Below are experts of layer 5 (counted from 0) of a mixture-of-experts language model. Rows are named router (the router's row for the expert), up (a neuron's input weights, with its number) and show model dimensions 0-255. Each number is 128 + 32 x the weight over its row's rms, rounded and kept within 0 to 255. Numbers have three digits each.
Before each expert's rows: a language model's description of what the expert responds to. This comes from a sample of Wikipedia text that the model never trained on.

# expert 19
What it handles: Digits within numbers. Digits and decimal points inside multi-digit numbers and measurements, plus number words like million, five, half.
router:133128160136134144113116185172146087076116146152122158118069152127188144015157042157078124102159102125136178159071166094106104128171143110150136141111106133108116109077107091108127109143134125167180127178094121153159148071108094128117076131117144152157124101192129122172114152131178143063150129096146161111062139131187137107077143155121125149102162127091118068108131094107095104079127110139111182141150139165112100178118109102068105101062111154135059092140117096154111099134162185127122088138135140168162082089093142182109079156181149159093147146182145110097124120067097173130141143086139091123109112179128126119129106110185111150119114158083151148189118120112157165122078137076107129151176137143108085126135111106083112168191207137124113179077153107114109153086085176
up1:074169131130128175165143158161142119108158119140120141115158169105172089145147086160061087151130111094178192060098155082141155112148113145080098052063166078119115075121157156142178191139127192134114105130105134134130163071174110130158099140160115160120128189096119121058164110127142160105127139149146197140157099123183146137089151132141098103154149137149151076123150132142109151099148105163102108124132133088082108095162153160125113126155096159142127145115107190072154112092133127155147149083127146209152066054100088175119162128056097201179094126127127157098126134139112182089115069109137145164132116172183163153135150053121133108127088188095117086155092121123132127127090126091124143053094127084091137150142103132108140159128157161193088106121080129145167074119102128
up2:123164106128169142183125136112140121172151147174114167119136139094148176073162128111117116041137092127121135122162166127101071140179124114073162088131141128098133068123141090111139117080107102134139152136175119057170166066116167115094129156137137145101125111154105081117114159111114056118128128184125174159068132167155157131115155107134133136100167115118155154081101185070128068146171128182129182125134118114191069140148120170154156137105096052142082123130138140151131135072162099087099149107130117131046106105141077121095098054177170086124152152149116067090116131122172113099124160124218130208119140160103082134143088098131086169134134144125147130084147052093141141132163105135122114085097133051077097147151152145088121115135158105157159120151123101119115121114083219
up3:158140173163116156093096145146102049146160113118150214095103102084164144131156139147135131117137166122200130117126128085155145214153128133122172140082124086177102156129164082103157077155154124155201149153092153144128142136049110154107153079118117105130118117149101117125114135158125197156089136179124128174147141159113099122075135140139135102084136109145173121131114102125095169141106120165176088107085108136113095102109102158120156086051105141182042147160130105164098167139196104110085101174142149144122072157098117134152109146146159120144173128156133060167114122103184193158093143123144065125101151090138126109128135108168119112115118158139120118142079133182111151108163165069127161114122082102037152095170093131065137151082159140193087185076084096128154129152151165

# expert 31
What it handles: Prepositions and range dashes. The preposition in, of, from, near and the en dash between years in date ranges like 1929–2008.
router:089141141157142128125085141139126118065120130163126140185108162110169157115135140107129163083177110116181190138057141107110095068133159148161116150057132091120124118120109093096138150118139106145130118206152099105127154077101154119085125192105127158132175110147146168201107112185109123063124092135171167091091162093132127128110144196182111151143090172084109092135175131085103159130118055132074138161173107113164088178167114134125128180116146120126140130146128151166117125136171110080057110124110154161110064100072092184112147151066144092093125115142134112092112128145120141080137083093165103132112105148142156173139141098138036150151099131113149171152091074169209147087164164072095139190164185133099148089156092125127136175154112124150107159079152119132115160123120189
up0:186128156108073141121107120145114185147176110134118163176080080110104137094108105132154135127161118134145104148120065136139117105018183077111082149117134151105136117093130139063128113080147131092104124131124156103126152127147206165115109213182114180152212164071113124191139111097129133141119157132107172102106235080197118147168144105107095141088094158144157133090101125147175167130129063133092172100093099224092096161074132145114123150120138052164106113112112159130127139130150174143107141159154116125093152154139107156120103142139119111073152117126141128134120077151127095055109084143148112164116149090147149137102153136140138077186120110122154163182119077177167154080144092060104160076128082091131124153135120095126125151166131140101138079096132147104104095127123135
up1:101106150094109142124114074060161079083154145087069135137140152109079159119147125112103150097079078104120136130132122097105088150120195131181110105094088169111129143062145118158049112166072129206156152079114113153125113158072117094166129147109135142095159109114108077137070156129178114112190114108153146062119133124143151111148163100074092153131154119137138067121148130134154156102129092136137159040111127171105064176148093088154116132075135089129155141133157170144127119158141122120115113186146076085167119103125191167093116161122082208130097120155081141082125145121147120179134093093139152115100124187093160139148130098121147111058198170073130211174123114099142120091149096107111133181186150133114099121159138152151153089144090077116163146108183104173151109107153133
up2:080150095153132144157141106155133187137123160111156164149092149097148151123083161120056102164135121142156135088126144106113079109138105135080138108172107163080130162088128150148134117123093164154155126126104115149116163079104103156131205127102138120127179130067163135127141136148162105109161104186159143126148118074107073192094189102125116158118115160154176123139156153105150115115117100146088159117148122045061116178083121173108134149134175108118160156153110166149149096128105156099142169149136135163097188086108185187138105123091137128156169129126184026127135078058127103117181116136138118149124132164093072128170145078126083116128135169124096106169198151104088155202145143115097077105136130120163134083090160162091113090166126191163072143080160185110171168127095209

# expert 25
What it handles: Latinate prefixes and table cells. Word-initial prefixes con, pro, di, disc, inv starting longer words, plus pipes and spaces in tables.
router:155116101160194136075109172133132128118062122122160165107148161170166124085153117116050132102108108119174147140115170110077082075164147112132146108132053153089065131148098124181140119078178145170123121147066105107128130139113167094127110101130078151168151077142049150147099134114065143119153180172136144056082144178136116187077151179101136070145166066105119121144141078082130150118122088131063167182175079142106076140181101126121092151118165118146182095146132049168167162141146167079131122081128146170114130085093119169087112125092102114105111149157151096051097171075110141100156080130121119096096148165144157164127117128164122151120119134133149112109057112154137150139104149118083161114171145141107128098129112150137144223103128102132132150116139094132170142127139157
up1:081097091078111121156102140151135156124143153192139150163126187217096178154125175169099154172119111143105154095090123133078122069114155074136143122175158155122116130100192123162102135117146168158104118120130116148090175079103088144132099122113163127096159174068131147100098103069079132096175124111115107163141111106137115115078167160072144126131053098150121136127133131148125191118155063119099091135144099138142152108148140212101122098124149145177157123153147099148169150134190118110118143140088195184119120077133144148116098124140124051131131112178116173157127095151150133079126077111118087098177174127133063110102097208123146170177078141167111108101110070178074109149141159084161153165106077144114145105206145126091098130104125132107135133061114085104111158158101072
up2:131116104163167171121111162128171135173167169154107165130083125130103165128115102114079153116144124122115121136094138118110125151153157178090112074121154191143100104157179045076141136071167113116200139133108138133126129141128108107127076129182111192092097107116109143149142157152170107080160118132115145102113100135101138158083130152092160120119100111095151134036101094117122144077124140110069145183151060106090109160113117102110082122144108087140208194115149116116169101163086160135161106085165118086149131180090157085106117168088135149156085149144135117143114161108136142154170034104180122140099120195132128156140103101218154135141097151064141058107197125109176147107116094125123108139121087085164082081108159103136072225144095122148135130148115139141130143142192155
up3:153141115108216086131115075115112168154015127139131215114138148128140208179125157093088155133155097132202100124054122123163103082136158131092159110083081159116147120150159118137121102119115159118189166079111137163150110121170157116108095127084089112097163099165043175094106132130168109150153116143174057129117123160094089157175196147141118118078186191129145124075137130127095098146131110122133131195176121120118118124136141130176119166179156176154120185067172151119127146139113065113134152117090168159083110104149153121092066116136115137117164154121109127118110154131138162085100141143114126107080091157113090138192085098114086097091136083142117182162105127162108097060118100114116137161139124136167152096138164146111131127076193139136088128109152100145094160104111139

# expert 24
What it handles: Table pipe separators. The pipe separator between Wikipedia table cells, plus capital T and S word starts, like T(ickets), t(ropical), and LaTeX \tfrac.
router:075114155150154155152138186097139097102119151154149168136109197124160168109157130108114096125112141106171151183126126112118141089126104150129133184063058066132077131098112157121126116121163161139134145163114132094132152110114153130111088177133152165161147153193064138141124111117134161116112122190177169130073141087133130127106198150163095080089156145090161094124121099127182127112052067130083150106175138126115127112157129047088073127118145084115126056159134102192128105119144101105094141060153127178160091095108184178136164095129135130138167134184104111115150162122128094098134130104112152077143113125130128163064097070129103142119075133107131132112160126196175130128070159162102167138104162148112128116096167171081151157192168034143156209102118114107147125112079141
up1:098117150164101165089117126160093088092106057121046107130129104131145072145110145151086127109077157136114093174216138105126087115098129153110099149098190141083164078150100150148088167088121180051091184075065126157162157160115087078138107134084162123078171134115144228130106151126134171091099134122147137164090127142151085161103185144141106061119147087087090146158135152096085120179142072088124118089142199108117221100142180153107114090140114134101144083154116116136142154123128144138144135131133129149121124147101127075161147115100162050168080135127142131130162130121102127101136121172182097152155129127151096169145108144119077116132152127112195097117183157117161161074094161167119130121130120107109138155143092102152061160142183089092100118169143112105098112123138183
up2:107103109154160127169146117080130108176146123143093159164127157111166054060121109175098151119124140129115165150135150119143125117119159165108098160125147108095119123135056180137095100116156146173128116149063131136105141133093070150159129163116178150157144243145124031153127131182119150142102166156149146132094045112089113073118131094100153060082149127135118124097079156144139099132158158115112183135118109197112128151156144138076104144145055134139136165113107100143124153111131125128130084147163173140155103106176188086155136118148134144161087143119130121137140151145139158146180140159157111180151064154088134062105078128161126187106071140118141104159152121142159115148116114102143094150107229085105165135216112143106127138089131100137158108069137081102166186144044109
up3:144078161075140165058132162106085173095117187140058141150135177165118129107105112079169130081122113105094125162164146108137068166141069120112166147111122060122104061101124065163183169073084178129151140134144128117111138170160097112092100154112076082114134125096092163138131104122103144093142134102135124139086134132156130093113085132123099092142086075123123120188119133129142155118081086120121145163169130097157097098111126144088125134124087094074134099109082085148113166126097111092133143115103150139083113133200126190148100058113128146142131157114105111165174102142144090091112083184035138124139096100142152116108130122164164070130095153052170101178065079139153122148092119139172148170100165100121098136071130095156127086120140158037112071123153142163114149060160151

# expert 28
What it handles: The, commas, colons. The word the after prepositions, plus commas and colons separating names, places and dates in lists.
router:133115116155143156088168142122149080111101132143152141114100139134145113099139146170127121140124137132181186149106149102094090069133100118161139175077109115070087170101105120089142134090145175122154121156126148124166088107086203115112101190125102154147148153165160191213069106140083158101137110191127143090103175110196108140164149180128110120122129122116112140122129105144180112138154112181056117133145123116130133146153086131109072170094094133154081133149095111184132117127145190085043116100123134153125078095086141213106128205114113092091158124124173080099146179102104143138130111096135131079117136174138120165039119104129090156191102173077095167130108115139179188116178212132100181123164154146092067120103124151136129158146138133105092148128118135097140134081113188
up1:148110133111113108110166178148127146102160085069134147147107164130101172141131142128088127146125135081121172141202138080074139095167156111113143090126149125061172174107111102078146154129126173164213174161146146154131135149138162078169119173104140086161152139121128140129145095093138164123086113129135159142119154085189123194136167129169145158122139175168122135095145150153111104147171165100083153104161202114118113154106126134102168169116135074145109098151120107175140200056057128104136128129154115111149171103091097158095123157138151154095108084093120121167166154080139178104175114153103050092192067116197131163125158143158133196169182136166122092147110170166187166109159180104118096135095137138137101164105097150078174091138113143113116144146216135093141095179157135
up2:065156145147163106107147161111107105076084135212191133081109120115136115118139168153071116153109187091140100132127099088113095090098121100190106142178138102162133112085120163060134125123083154107125089140112183140159190116154131088178117094149140156152169148116126178127164084159142161184192151185124139088102162110163104151131115187089087132134169123120102099068091184160201116127167126115137126099176142118115062170174150147077121178100103174077136073090082133081156128112122105096122119124098084111110160125129141073086103112120122127114132149158149163175178166077040103111066158153187090186173129112154088153136130129077098108097147130109106131123173172129088151121126123090053110148113132161165141109160121114134139120094158117128097095143053123131154139143133125
up3:166076169156155096120145153212137036108122062127086124091085139120102097159117166152104085157130096053087088108151144096100141127163119121132148101105079133184096144043153106096099110135128111116201069126198072148074079186128162110126104131078123143187162139156097105129167147131159089149128132156149122123110157181122111096120130126104079149096136148193135134121070109141100154126101121120107099117175097091107160124102148103102145204137101192167143095093168085118169097066113188146118146150108086117116100125158146121111159145125126119136125120134091091149086145087121124103134130088188176088119184101132149110135086146147083107168138127068147154080090142113153145106137160103146112114139189129089174130094137113115137114130050134103179164116086185059127177101134102

# expert 22
What it handles: Table cell separators. Pipe separators, line breaks and small numbers in statistics tables, rankings and results, plus list dashes in taxobox classifications.
router:140148111164126121143153131120131134094106147132141162116161139193152136118125083140080121098145108067134195140155139139037100105102151114172147161143101132140091125092108145060137131060122100159134172174155139069124163101167149156133098129116109112140201113144121107154088158120100187093177124143158191082035149083153174084153191135141144095034151123078109094089107084164149085141169115175100133227158143138113124095121078132163091122127125110165127129117095091148143066087122103054111159112150184123127045105140153140134104193076147104123127082168145090135079146087109130065160135079133136081089160194078119108100111095127095151111111142074175108111132106158125181140155113104107128134098094136152118130129125118119140142145155139105095134106177122139127156087132173
up1:144155132176137168160131134166087133178125117105150185122077116120157115071116137138093097116181082147127099071138109112146111067130130110090133110114125077121108152133102189112112150113098153147139127124154178104114173146135114113072138108114108142166188099145146159126087090133125146135110065091131133138132149109154110128101092097151149140165090208069109035131160142128175046068132136172141138104135137113160055102057124171129166086117201097099174178119086145206100129107132132206113154179160141103152123123082151125127165137061165139110108140170121136140154117120203140124118147108120153103138137143090161086117127108171098095167098171169131148173144109098099176094063127113075160146114067110108134069179115169132182105130160172087140147127113115162184183137161099
up2:088123125060060129158160163128084107096124070171127139153205120124100126115166172142087163093107164110145179117166116112128126081164154109102147097138197139100140093125152080118119144153128198115085119179150133179081105110099066167138147164130146136126140124113163103082126118200164094163169092099149108103110156171154149103153148135170104110126106126045146094099126126084155149121135105123166141132105175135107182122104106191150043062126137176168095174136112132149151079124058096115080120129152077166099081135088110109095099185106113091164108081216140120205074106104155153140095138108146132084154155209130081169151078134140089142124129114078122136103122123172115111126130170100101140148101116141131064090078166181127158114138101113107108098166136132111124163125131124
up3:093143125223094108111135124118075160141183113094176159148160101150149143137131106147140160108185139071209138149084205164142126144092120111115153153106125158085167122123155178083146120135158129146181121104114102141139157093152141114157121132100187065126132138143227072105091105106149118133120112143132090091106166136149063143168120105120169149073084144150053070169088128151168067160114073196163081165180155070131129146092107151130111136092140138150133137074179077155153107139126119131154151112111120061154164110098128163160170124085150082100107130082138182142119107103159143107171156152146090078142151153115082129129105107144117132194186163128121111097104173062095113166129078132105134152148114106064097101090098163111140128169121163125162158125117096145133133161100068